Below are experts of layer 11 (counted from 0) of a mixture-of-experts language model. Rows are named router (the router's row for the expert), gate (a neuron's input weights, with its number), up (a neuron's input weights, with its number) and show model dimensions 64-127. Each number is 500 + 40 x the weight over its row's rms, rounded and kept within 0 to 999. Numbers have three digits each.
After each expert's rows: a language model's description of what the expert responds to. This comes from a sample of Wikipedia text that the model never trained on.

# expert 0
router:486510503437549581477538558507436442523483560541501517505561442546522525563491452421440559533463519426516513484476481524510517487452469508504498429550495513493441469479500499440529466528472490
gate0:539491491494531603473528463494434524555472469491568424497511487524488506509569521485514539443550506480517552455466517519527536517512393466444514499411465535480508460523462468494464485481547503
up0:490521493469481553546562458529458519473478496535633497571495487496519520481488495469498477407524485491528518438473528555462465534531447564466509488416518458494498458504462511507471496544486459
gate1:508506449458445516522525467461497457486479454471509491559476499483538482493483525499470444523465505571525602502557441479584457498469541522472498491467530570542516549565423578476405481490504509
up1:528532465505449524434485444549526497488506555525482531549444508479500439460515490519516530541522547530552603502516486488486523504495540551515536433516484477475477507530459523432493477500476425
gate2:500530440468498531447592519463625466430458542502468495464500474503538472465465502524494498565529474482436525521461525464537566491440502543535469488522485416537512468498415505423460559492499511
up2:514560466406453525504577540515578409436500503475431516428511493485519432507527492485442476456463469553495533454542540425492453469454475480554505438503493475455571455542533494486502519501553496
gate3:520511523466496498571577528506542482493455486519595515483535560608552460517513575401462478522494485524487523501466522513522529546558537548514434511497478438485500513502508492455499507508540498
up3:492519563436572525569519462539496502495517478537536523455500482540483417483508609436469472474482423500461507447439515535490521469561517510437477532546516496486442448522518554486459546508453479
gate4:516504512636481552439473470472485469472530469457496485444485499512480479508472490541597438469477459512553473536535565487545545517466529464515495484476545535489501501506468503510440545515526563
up4:503523486560509480472495488442488425505489513524559564509491495583466548497398486521540435456478471492510502498527596447523482539495516538482451483528506550448509524497491493502532560516486494
gate5:591541500431505567533459506512412491470469510528463465436548487556500516524511452446488559491446505479476505507475525526462516531518429476557634505474416501541481594548519499460503503449476591
up5:529472516511515502567506513472475523461450439481508468504496518558504521496485481417428521433490497492473540500497485519485464532571390447583526485521434535513483542514492513548531497465561539
gate6:470487533549527442479476454514487487516480495499441470461507525542497494509511541485530529497497499579540510477491451501475458512532488458578482478480535507422470561468517458472422551461426480
up6:441523541554517477508538501522491465480401509526466469453519492567455460492468528422509508557469471466528447511546462514473417554572551459559516452483532535429508508496539494400479562465488553
Description: Digits starting numbers, mostly 1 and 2, in track listings, dates, birth years, scores and rankings, like tracks 1–11, No. 14.

# expert 22
router:514561529520529552490523492520554500479531382475441500454474542465487457509529486474460424537516481518547551450514460550511507548521489532456458459461515485540462490478474514552448477437468486
gate0:494592460421515511510484529493543473492436494567495483490591477493519420537508523510513449549486497497420492489527538529535531508552443511488538546542534516489487498475495484603480496430416506
up0:478522442433521480554568497514500500488487434509485551469554499450497397489555517520499411582471531475445523459511534525530551511567504460501507531522510520512473499517496463507474491411423496
gate1:440506506464476492471494480491476509544558513468486492481489501522458480440435531483452482544489480460470475491525500499461458483567562471580516568470494532541568550578514514461496508428586459
up1:465508486524428501531501513506479486498512485427515501508463507488433470514483470529539496535509527477483463456467547498584458511525473515447538469514495511523507552429496534542495529510459456
gate2:388523456428508488515473542495496402524535483418477514543479467507476544560521536452510450491473513489577477556471487529513544580483458544527486497480521513498502497489524484532492511480421513
up2:475580487391459458556498507546488568542515446451500547490411487490542412452530542449473460506517550602566468506525509567463429529594518445540530499512488522502485553502478465513508566430419581
gate3:540518469536527526483476478514528492557485497533528490534455526560476464546538503564450503467521476514433501472495498446460491521517531503567492477417459476493525557531552562492494467490508513
up3:572504471485508535474452433582475488536511441573534541553493538506452483532559500509419504501575488519525511423511487491420468500546542499498463484403494491501495570472582507493454476456483505
gate4:524506499535510491513487518474520554412483503541480470450473498543511502461517535474517450507484519514544541532514525460509486533454506497551508515512519532522470573459472427482554441543496433
up4:549508500551478514550485392554551506432502459495501495506449514476441491499522452534507520534500480483493508428461502486498485568522443545495466494453526505534482513443519476469545422496515381
gate5:534485487482549468469559492489498512520528446444495523522552488510558470579549487483417492452570423471537512437485538550490493499505482570477502478466550489526527521487551500489433478457471484
up5:471486519484525468513528484493485449497448465512474454556413428501482476503578533486487504480525498530461513445473560517494515453500402553464435446500477476488486413484590494507459479570488526
gate6:451464502472417467474483542515560550457532412511483524561535527506538542454539494495483473518475542515558470466506483573518490418491472587503523466500543518428499504501595462520458494537504512
up6:503514487500496444514508559572528517456511464440495434502469517480467463447521481445453496426606497543527442452558467504439526422513466552553485504483448463521576531500500522451491568513502498
Description: Modal and auxiliary verbs and pronouns, especially inside quotations, such as would, could, does, will, I, are, did.

# expert 3
router:508494543507551537538462490484454511552449503502499565527532544451461427517542456503499509448479446523556491507464558463410460498513485455566482528539515511558518515469492465467424518534471468
gate0:463529528462435556514542525481527554463458421536539556564512487624510476542603575453551498528564466486525523482498435483480426455517459487491486470487533536457502498493440605509434511447506462
up0:490524495504453561601534465449526494489505499494539553522528488582485434506536508511513532533573487530527600393475542485474510458530464493548421503527503478427478539521499497506476495497479465
gate1:464527498435474502538564501502517543522522476426474495483469511457506494559560534460526576390449532505467490449457581531527501457504521446498532518508509601469526522484432573413425487555495457
up1:525453503479550507500485457522499540459523447433437506536447492449488530541530500507495588392470486451502484453458535528576494475481550480512555535510527572471511457461445462431479459556517448
gate2:522481512436425528523514471475504516510512479421496541452569564477435491556529505518572498485510483571555493488478471544466500564505424495463499476456550487483524492574494559513515508479518466
up2:510478543492519569537510477495526529483501496448540485451529530497438472540517495544595518497529479531553506485493450555433487568496507423460489494478555492491487506529502522477511506494497521
gate3:520482475463511525508484528478450464555456490561513509503409485505499470560543496460510476491507431477514559549484475486460463525477494515510577454488483498492511554541447521509455495593512457
up3:485491523520519478574474523505483446483425502512527530502411480499407475519549511480474494553466483466517521573519484459463546564500462519539530477542540465459466518501447530528427485607541489
gate4:403498501484503502538567515574509464469432482429474506465498483535419528551519493527448509498464537456448551509424496453487485459525501499536488575500485464556444526471444493512514518425493489
up4:463514495509512589504554598544457507454484470505480498492461533556485493515465478559444569524456499490533503480487498465487543427468473452531517529534479562479470525507451509483477492460558437
gate5:488569533522507531515526503487493470492507493525501496486523518482428488517486503441586440587475433513546518487467462528442536507509487551496515512553486517466535503528494561514504564526521480
up5:454574531523485525459475452513484551433546496493524529520499521508459419527558477488588412561483455542540529441502515503454511460551530464509520545533513475481506550502449507560482516555520470
gate6:503475578464522506497515454391526490609466482526545498564512547553459492510460586424461536481475442552537494485475529453479492444458541529472468571493503494451453502517497506541473499557503491
up6:498508490457489585531487487435445457540499494486519528486528521519510494587474500454516527517536512531504510541522531482466534503465520545558486547405521493502508559507485579496556580506522425
Description: Short capitalized or lowercase word pieces inside proper names and acronyms, such as A-E-I, R-ho-dora, Mac-be-th, O-zi-er.

# expert 7
router:498478525477481495427508485474557518519474571497505468566495499512552470464459538527558519528568558481524452430459493472426498543539542483539514538497549489441451508466511450492554512520495483
gate0:461545444517482554486456484488513478431435529524488502476467443495509491504524548509465510429540499486501459519481544504528490503504486510509567457465394513455415502515518483598422519559497526
up0:534492456464557561459439453489544463444532578528494481532553442489464556497514538538494512535530499488437468500378485536509494520448495508519545457525476563515349474519532460547463505494492525
gate1:452489507511482535536440479458521514436527470503550474456469511545520420494466587527516477448524470416514568519511571492454505536468485461490523466535450559439538485488549534511457540520496523
up1:530489500555540469505500545493524498524528455435538469536579537533478454548511492462563449503503530506501453540434507459505496513440535413452493482559473529451463463560425591527442536532503514
gate2:528481482496520496495501541449526545545518479533478493446448494536515530592472508488436507458497526553482497460492509560474481488530453438528514483506548501554465491482430509388504506473493489
up2:523504486569534477459546502469556521520549525541423477449484470524532516504454458538447513506534540523447490414479537540530522440490482537506490496493558490587477445492503505452537485462461520
gate3:492494522421522530502554536434452474423493575503448548500493463451457481474580519446505508524580491493485459510475457517482438373509482597513487447518474466453547460483538516493553522466531473
up3:512453545479518499495471490417508505527494570495467487538463450428492489406512583460506515493574519529468434479456523510465451496505532498504469480534496462420545454469485476420515503459543447
gate4:457495517446573558480451497507567547479448548480436469521485451572475469526518495518514463465526564503383484476558537482527489445518509494536453557538504501413441530565513458448473537536503535
up4:520515542552624478473481480511561505473470548475443430528465478539479494490493481545553522480604508444429418433482542439503502495562560500505482534512534499436435486507487451503569526563544560
gate5:452543486554600512605464532479523568468440522517499470475465469593453401487461498536505471590490498499613476476464525479414531495558488445476523509452459569506495490468518446495477498512450476
up5:491526486503544489541506515498503576406459539501515492523473470581459467586473534521521545559508512492519443465484532469412523514530477453470552517559505552475451473482516446523567449512460462
gate6:514528434510512547502575541480499547573525539523525404489529531534539493522521530585446494558473533483517485490489489475468573491573469600524520476477576520539489445522468547528470511483522509
up6:535494492466472480476538509462484491568541568531553477509571483529557506458521549554557525536485512478523513483460480417488544552522509564526459496501512522502473457526504496529536550523468537
Description: Latinate suffixes and headers in biological classification lists, such as -idae, -iformes, -ella, Genus, Species, plus wiki heading markers.

# expert 17
router:443462483537481460466515495508467525475500484488543465470509550453511510513528457493530487490558491543503562495488501523462428548432511575468514460541408464534538493486465432521463492509558434
gate0:511528513538501529488477485478552484525481469441504521480528513489522526455554457451493478441530485496495574521535550581471532472442532591528522497462493497533548540517493561479459423472496533
up0:491497515520495537596501530519520597494507485571499460471524463568507531491480611513506462491474492490555523483554469416533588485399519517430506489485466410452468506491455524442457552534521547
gate1:589502505448531533497574617498531500502494514444505527525510542465560458507528528503455537503485510417476462448467530473494493550530508542538513482499492483472527562544527528524520438484508501
up1:585475523454520534507488525467471534510484470456541545523586490471540470488569525493463507480436437446443525462447517480465485509435505510535484495521428470505483582525505496494498433469524500
gate2:476537549474426496541467516465511488527469526482449487500462475489494452458521421498470566478576568517523487454524549499429436455586465523539492531493465524507477410497604491514491509465491521
up2:499487498525409502523457448494439519496484494531467464417458484530527520553425447468467548481588545506459454471503535427433497436527501570440533459454477450482463423510559523539460581519491555
gate3:582486435468505513415525527532527534435519480564596421518510615547474507435566497492453545479441468510479469524475468484474473511503484521481417473479450526469495423516513483495420585483520525
up3:534529457472507467474524520542455525498487508484563520468508543517529503487501528519556471577533552477494467525534463475426501436464514461604477552507497568582505478496498494460432473542425427
gate4:550483472464452524448563619445493538404553475467393582510448518523559513526513501539537446503518475586548574435557491436550491486457466474513502545475522475466498454531495485501470492523507408
up4:532470508509489542488535543419473555441543411504501584500455532504586495515507503543540458539458456595524584427500531488515448512446501459524483537508481433523523486519430472540459501547540397
gate5:557517483588482500524566505455514494461532445450525471478513523564414470484530445471459491528511462614451481506499488555526511543478494562523559532500508455472483435479550465546502548503504497
up5:497441468546496461492508510471516494487557429398558534523532520523467444530578412505449491534511493545459517457517529538436501545520524534534477534509483506487537443532568479458500538430536452
gate6:445472407536494479462497563433509495570492432416487461480410482528465496483484481518465511505531472459487463500451479570549439451487503528463517507513557500521454533519444482538450474478492432
up6:495476504487461490498524590425481408510484445487535465461452452458453418490483455499495485528573476513520499533462518447472421466521506504521577471531505494530518474518526516542468563486510472
Description: Final syllables of English names and places like Gro-ton, E-ton, Good-man, Bever-ley, plus common first names such as George, David.

# expert 21
router:499501440462549574544447499562471546552519503542486492502491428534462437496472533531551538555434561526519511530475437462532489506486503530541501460466467529494507530516452567483527533500484521
gate0:491508452456479509455481467498560491552491497483421538537505453518424485485515568438549439514459476520511516582497498515545469508446490558549523486484455563514513521501478533464504531367498527
up0:462471433553438570535532488449495480506432436481469508519478515493428462490484547493569496513482493467474527484511506512566477477424432520527495491496444548467565450509478514489546534478490439
gate1:496573501464498467469438563575523498491466481516425544540490431568451455501545528458530509452447517571541455471451518538542547518437518529527512475442487517439502504554484572496484503503508524
up1:501557519484472528497429504511490514449480474488417535568539483546500443478551465446506477499535552532535561461459534538566561447446474511484501507486485534494460404529459539498467503568496559
gate2:406556503503469486525498480499547509479487468509537544525478527473461580537534508459482508418467482537486442462538457511498543547507437490490514537543438500526525474509562465527563509589552524
up2:474491585512495464486500453475542530485484436527512571510565551520409546499545499479450525419423487587519446487497507445500546522531549555459497592583445545534459485501513468548591493560538515
gate3:507496543467437557464462491594479450531477538488488443516469541495464419522481454445537516547485575456524557534502571476516624431419427483510511515508509491478522431501463501535492511538514427
up3:498535509480515528557580535499510537438455507514526511475460471541455463433419538447533512515496486491561521453528580482531500509504425470468474611499447550534578509506446456482488512520509483
gate4:490594527474555537526537496461497467431460538496556469428454535557505486541443497508548493537433524539498559514509514515463480534465438525480471425474583529495482558521501517540401459531454539
up4:496510530549494554494578487464419527452476506536586488504485516580530504534482517557612505538478587546480465573485466451480469524507460523499462436495502555488507528462467523454491478530432506
gate5:517482532492471526448543482523469532545508529569512499413525504511488398476577479541494511515496570517473552556558505533496520477452524446559442500483409514533557475497457528540443536513507449
up5:485465519478456488459542460515475518538548542511431536568542528469535535459586436481482472501467555461489615509514510538540527482533533467496522535502498493487463491548475535478501477530538523
gate6:489518446407495566483504495524521500500447498469499465510496538524470513527471496481540460526535539481565550536512549487538477530523465521515520558449480479505493489487518520554447503503482542
up6:455510450437469531453523464507502544564511539540553508515511520471436497512486495561576444481546448472522556554539510472547447534567462514534537553443459523482529544491482467546482467398504487
Description: Endings and words of company, label and organization names, like Records, International, Ltd, Telecommunications, Dynamics, Tactical.

# expert 20
router:476468517449448493508576542516529472510468536541503500476541520523427438554501474548459534424492528474529532520486513448485489469495464494499533492472538465543559449498492573429543495538488549
gate0:540482516564516485472570489528465545526448524507522429426576528512461445555497516513488493494455545499551494481523510530504535450487551524474415533457491484459511495481498496504446509512419483
up0:541539468509428479514426516525516535458530528521549503509515533442573561397468568452594457556556524530514466459440463472537500567555488457552532424509501480547503533516442529532553562490507473
gate1:554485447513430487513503597501492529501542482466411455523474507505493505531505481546465573497568527512494455520442556547602520377560478528478495499560510524516500553490522473519488472475496551
up1:491521502456502552501490523483499543497539475446442507480460543502479475579512465526483568563525524539469480498433518515543514377554434504382429491572455530489454506540492521543521509512537591
gate2:471450507477482543453480454563491464529397549505507499483522508473474388512519514506466589469580483511544537524540550509501504548481466554508552468406491483548413477593524498468567455467492479
up2:521520509592546521569557487460483518520487508443521516429470465491498512536563468481557492560458517487521486404555511513516551428593512491478440438447456524483505544511534494548502500540471538
gate3:496497461548480512455528520500507533474529442529535507571499530560487537531464521502455410508557599555500566557504492490479490420480586496493452508533482432513473531464507519451456513528498477
up3:502571536481507497532466605485550494526568551515558517547445463523586525471441548471510423516500498512327548477526469449520485485585502499459529504508490559498454472577580594500468526482498522
gate4:486466480481607561455621520536492569456507434491492459526504459462455478517524534522474525447522521511509501445554501500507493523504426505454399479531410538548522494497529513462445554462490535
up4:458506567531645549501571477511519544538490418491440496536500431406418558565560522519461491476424515490457548454485476452517514554481444544442454519522408483479509471523530525504456514461435523
gate5:489635500495514504464510473511431510474490509495466493442452572433448419509466466472511501528512528451523568499497469533504506508493447570532467546559539516472467512492441460490486487446491495
up5:471612519543500501488507429428520512454453492494472516398479548456466440484480482489532553538515437461513516511490538439475503531446491459509462465512495578502470472472469441550455523516490512
gate6:495500488500432418457542568462495483493447491517475435514475522536398506537489499464517514478595438479531514512494519513449456527515464505570493464456500457505522517501450526444472489514428564
up6:540575448512513448501498508438489388463468500472459547533506523578351518507548507480508446505475463415499506484496522500466520540510498499493479559531510490440461509551467543456448517516464477
Description: Digits and pipe separators inside table cells and coordinate strings, e.g. 74°15′, 026.47, plus symbols like °, ′, ″, UTC.

# expert 26
router:463522568484553516513448424484463498566529508481459461546524554467473566510461491472485500540499523541513554429561526488524562491547490522435469412464507503514422421521544474581488492577545540
gate0:516491443480485535506486497464511466483473532436473557444489465496465495499542447430481474474469488471439512524469499473464515555554445551550520536472436511449494475514554524510563504457498442
up0:504432496514581525453500467446476477535493551478472512489540579483503552506554565512478488492487518458489463483465484453448501602478459512511499424412447496519554492498552485486498475436495469
gate1:452510473496472453554503537512520468472509503434513461466570469465461494554527518546476533526451501524505535452462495456428531570484465529534511459497488499538480456504539513541506572542482481
up1:449441519536462481552443473503493549516520473445492531472445577502427478580557457509433467514488481573521443466522456410426539551518478500457449444455543482566521460444493473526476518563520481
gate2:475434525515517518591524517487579449582478557494477458485445471522462438436572494492485555558526483506510505565468559477458479540528516458461550425353487502485567494524524480454469606478499551
up2:490552497470494542571490492510468446518482574557587505456457487497512529509486496550590444538470527519500490502370465525532446562526465510517504501491550423534489504538437492575488485473541523
gate3:540486500486470487526508486432541538514513520474483453473438501531397479490448561468515519605433530475547571477532418535569477598471565497515486452464477462467566555549538538530462491436510472
up3:475470519480532513497503464524500480547491452518526483521473622543439462519461585494500487496443469449497574477538439529576495528510522492455464425498479471548465518632544520499458545466519510
gate4:487570405516478480513562505535492503483438483578476492468563511550538547557546495472453410621461495475511496474542499510464499509478448479515505431421499521553445529546536540480482483552438495
up4:557602459500488457456506516522493460507529529538430512446537505502479507499563457530534483577419505463482426492508487430495542511532494509486471385515458440488428438449499446570475491551551504
gate5:519517430517521495436421541523544448487544451536424481489467542481440561567494492469573438458586479440468486506513506523514518498425519547541527491471487454507455464520488521609463539497408462
up5:529499479505608482441488537473557455424486425469460391550486514498484508524540488482450484448529466581548511569537602493502526505524495488503541502505539581545456461497549558509443488546491505
gate6:499472457528477486493504519503490481495497564469528498475426485552479474523496467511462598538437493523546480386516535453472499534474499536543493511569486497465506521493534501515530474568557534
up6:525536456559520456465504471461510459542563501501505457503455520566471578472541451515497478495440543502560579462552475451484524542515506520518462535476455501553467517522553454486575479553541514
Description: Middle pieces of English verbs and Latinate words after prefixes like re, con, dis, e.g. re-qui-ring, dis-ob-eying, ful-f-ills.

# expert 6
router:612508537498499529442500569466529459456547497445462526490499486471640461451513534532555421517514457458482542511563439501447537496475404446451516560543543551534510493486541488496478501524464520
gate0:528570436491446515495523447529543457446538515480515503510503541475502458504504478550547453496552526463519508556487479538466522506566437453468567444548530475499504437510562438504426504432499493
up0:526533422508464460506486494527490476456528559458500530577503493449493449520493487507498464482543456473483481490517464566494512526580473489461543463511504523546552451537483493441449549420495495
gate1:521535517444565539477541471482474533546535534471529455468488480544456506560500493434521588491541456510478554521517530541504545506507462537532518442470406498507444484496461457474567526518447577
up1:463529466521510469453391513518555493479502468496425533446496505473506526474518501504537430603497480504512445556468464580561561500510505557523450448547547509463522505463468450564532489489422522
gate2:606534468450487505475440563440530491437544482453459495502493473494492486505548523572573473452442508487483467578464537523403543509468449526455521503509486494460501477529544477528539506535515525
up2:568441551535505454455450524443485509456580488483474479502493511396609513428465441503556464496490512450493507515485486529456499496485483441462513546541503486438469468515511463463484551539517511
gate3:474530439520543481473504454525534489467539427472464463453507512489483527507509491477547464564499508475439435490490472489489566478585528526480417471488462512476528484484567499552482493494500504
up3:534542464512534500497567512519517513512470419474476489449484475439510419567456496477541440508462477475440515469465457506531537560573529538458482468508412503503509524617502532508478510443494497
gate4:539462507535460499443423499503470555417526445454542462506474547523532532497602568549553428405522513489542569455506472511466514440455530462476525519538543513501535443480513389532531555517518428
up4:549519519499494524513474524484491566462526504479521420475524545527534483524497542486516455523558521449466525557575464458446489432444431499484527544461525559459601479473497410501523533470466381
gate5:479560532528471534546518452555518532446487467506507529511493451491483519512535528549509524404465515525458480545478520500519436430524564563480481481483502536560527498472505527494486474580534457
up5:515565508507515530540518421536569538433526438466449519519462461428494516528554502506511497432466451545477504544478464507466433423541553547484456545446496470570518476463478558492512516604551485
gate6:534495509419574467552506420518459506510511517508501501510542474502484507524564571443447500382445502539548470437504550460466502509461496447467526586476424582515506533506463526373507609506569506
up6:498455497447572497574541442486475527474569475470444509583549502491513520540632552481519484478463482560536530479562507475512486509487463462391497552471428547508535532483460500444469579538549581
Description: The 2 opening years like 2009, pipes and dashes beginning table rows or list lines, and adverbs like also, not, eventually.

# expert 1
router:517500536521481522547537506491481487476517473437492527513521490496502503553460494394582497488466569498476530500470547519477502488449524460506565509482488500542514477601420532449480454582567513
gate0:430543483513513511503559534432455495434476517480466495454490563524420460581505501537535526444483490503453396440480525601519547425489480464510511492464501532457431457500487509579524474503428462
up0:498538529502552486554511464467434458448491499473477495468468431512455533565506493480540522557475501530473440528548565504494524478493517479421546491532564567474399448465447505558501475514472527
gate1:561511435511456483439467549522546525561478560505455452475445551563421506506451540604551502480548540510479535513457504536492617526494496515448551443470526512542518510500479556533502486528530468
up1:544504440522532497473511545522514497545496442556406548463501497539453477540488527576520516503541482491513498493484515487491608531525565545446481435528520511575530439469487514510454469510558541
gate2:514511519403515464555494528454468527571536490505544433468476551543566518536507483477480526502471579480542547541489510460488442460514502433586492483460464514512478473501468576422454533471523577
up2:557542562467538477508420548529453499540524471500501445528509469505525463573516453472471495462472525519543528550527532383492443490476492481537477509452483492496483453470409595474464492482569581
gate3:455491558521410502492496562447534521488501496463565520514550469483514493498474533465543511537564532559524468507518495508486517570592479577549485384484386540488463460507533495458523528520453586
up3:495493571511480454516482538481525533546565469461582528544548434428512512489433533417573532526525497528535552521471508506472521563540504534556532402544448529514499498493546486462574547505501594
gate4:528499487453580549454528547556545449484525496405425523440531542537498519531499543439507490485446498511474489467431500566563548547519515491517556462444439495464467452509527550519528474574510562
up4:469465507459543520484507472458544466468520452394422528417591510594544528529439500480524482540462493474478502454453491490533551512520542452510545517500445490519426490503457536534525464580554539
gate5:503450415526536504512556528503499498533481471432469485459488491537460521494497451490512501579517539533476467536512461561566578467538490501549511527482535514537520519443515471509542459482430408
up5:488478509510571554498535560516523539505507483454464550517550545547474482445537500572557481548484550535467547548480486557494518476506525493483481540552566499519530510502482501543556480517488503
gate6:549526522464505512631446468520511527497510484504506508541503495524510542471532497415523457463471580503487540493522469488419579529504500455477489562459403529490488481569546505464502482503470567
up6:534590532472469514534471454535518522471498456507423518530490542510522488556458498448505403504510505472512521577514557480489459557441500484438497559453469544491494474511541549486413535480514548
Description: Nouns in awards, elections and sports-career contexts, often in tables or infoboxes, such as Award, Party, election, won, season.

# expert 18
router:466485528469515583552511523531462502483462494531518487463476426498507484479510512465461471453438497446485493480504428493408428491465504446516579428481530497440483499478514508462554509441541561
gate0:557595461518499520506510478505539535438465547504485464496431477469537553534482462458495404536457517465540531548485528468480492471474508509476496436477523463521392457474451507497539536569553491
up0:547483467564474500531468540507485507494427453515515452457461498498488541599494450503525432522481492451526489517498500466482539453503539464568496431471549524518483521453485488492500560539494537
gate1:508476503460406485495513489456507445463519486495514528485471478447524555510536517433509478586521494535570543507556521491567492472473509523460561438505507489387519484493411518385511428502549459
up1:492454552490490507511500441487498507472492464481564529431499436482544547550528516480547523568521479495573517508510503488553488476491457532437606489528481498410423459484444418444564447492502479
gate2:519533444514450531470501546441474500496494417420425504517447506557573575450448549488437495549558521471509466476494508535601497449525461484500484549498563534518442556519470447532470456485518399
up2:452525470498529484523514569499436517479477460485491531527466481503489540519446482440447495529568551466522466538482462474521519469548523481538500501494551503458451579494450472449527486444501487
gate3:483512518504494491574482443474493452432532468522500520456492505449531516507535541433504467562434507501470508511508570488483481525505406558542576472500365515552461446492429525521497435539524457
up3:557555527459527515603488485499511580464545475482490477486511453484484494473523475479488487515454546503543551449524552434470513588447512495531533488582386493533497559472404492538452493515533491
gate4:490518521532511540542458495507520491478452484466416481528504504540462555504487516499541442475540484539472489491531528566542449552461530503601454614482574405436447527522495494509476590443442529
up4:515439472481438534518461515545502481501491491491490497543506502518531534485475502407554513407459459538450469472519467498532466548487519522550553593492573471491549478539593481478492542501527461
gate5:497496501433517555471479552475529415528517573467471490500509505515488549551524480452492465505601541416451446483531508512541446502618395469510500555422418585490468479512549475454481514455462490
up5:495451523447533540472495510493513427539506534528558505484507534581569468547572468462545463492566558403463452458536515507531417483591453453545542521488430483520498509512567508424506539418504502
gate6:413505464564364520495524514536523441450425484510486413515538523531550487481554517544489428468601556527520446505548499481466432546525511456499495501537485532450575519479526451512529523433506508
up6:497475508523575556559480472456613511557517456446524459535500513441523477573490448536527505470393498532524519490435457511603493481442530567451490474450467485527484480527517541450465458539461440
Description: Words in football and sports team names and league tables, such as Town, City, United, Rangers, Sheffield Wednesday, Bristol City.

# expert 15
router:478478485532504475532491461494541468485539459458464509603509435503528498469555477551585455495506481514478517514550473548542532496487521471411508521475540523485452472538475445570418536502476427
gate0:402520519491488511546520510513541487481536505482476501436479511440544535554534494518446522441505531488587560581527459556492477542467527584555444508433461512495499544511439542521563597468518587
up0:440556512516475488491430532477504493518517496516490514539512494448519566472562517565540514474563543453549526536531608495521487513483461497545444518483416481510513515490454503529533604504492523
gate1:545468490516492472536525487492529527495482493461461513372341493522464497553471496486431480446538514524545544463493508504534516593455525549487558500502459485413466555457419546470487560482517502
up1:539499484515526433503517475540523526477522480499484528429427490467469487507429540494413449417516499481564564464494523425529557594445491562503575540514484448393464537467429512455446524423498498
gate2:444558477541479530550463467505542455531466496470478453502433481485440520506479461496548448479480594529553543549520490551508510481468511505530529529550502457452445518478467488515553516443474553
up2:459511551499483497475473514511516459522505480503436530520540463478458506523572465468568512595476583449526540502518514569489524369510538481517476489539546444498503449496461453501538496541502464
gate3:526499490526503477532519494490536480534471494581491419537371546580500437498508586449474462458555486490528524454453569520471463524536520517502508547400470448527556455503415503503468575454434490
up3:460497573524460468454501409526492506565521439464496428563503521505488445473559577490476497501554452456511481554484593471463485525482510519497482539458464428545497396489452433521496521519513516
gate4:502526504528455441497550491439549521513462519449471540560505480504493464475413516546438515472512546527575433486532488525550546499442456539524540479550465431492453489441515463538519499518462477
up4:554493521486508512487565519529559442520472519440481499506479525488555421492466458502489573520517522538470481430420523481494547475571574605462468483494497521482437524511468518492514586470516507
gate5:533478533453480443494524501546474412524499472472541478501434482503461512505543488550431441426486506547555545472525512437510560557498490451513547531453516473496469506531483525498433489414511511
up5:505509550479533516494531482508465459495457424407511435493467485505425507537461544504503447481540447515533523524512504485508555510419519533494589442470496463486516506593495518523506525425511543
gate6:562514453561443516572523506459522469500500511473498428452425488555546471501480512466393539450454479555500441482585500460496551541416517472473493477472476497444425511484419471524527559509499476
up6:503460467561457444571452534500537459533503514458523460464467501517521492520534516528464543400487471529492551480545459500466515495419589511406479467440488514474390444497440431495533544561481510
Description: General nouns and words in fixed phrases, such as part of, number of, on time, by way of, for example, interest in.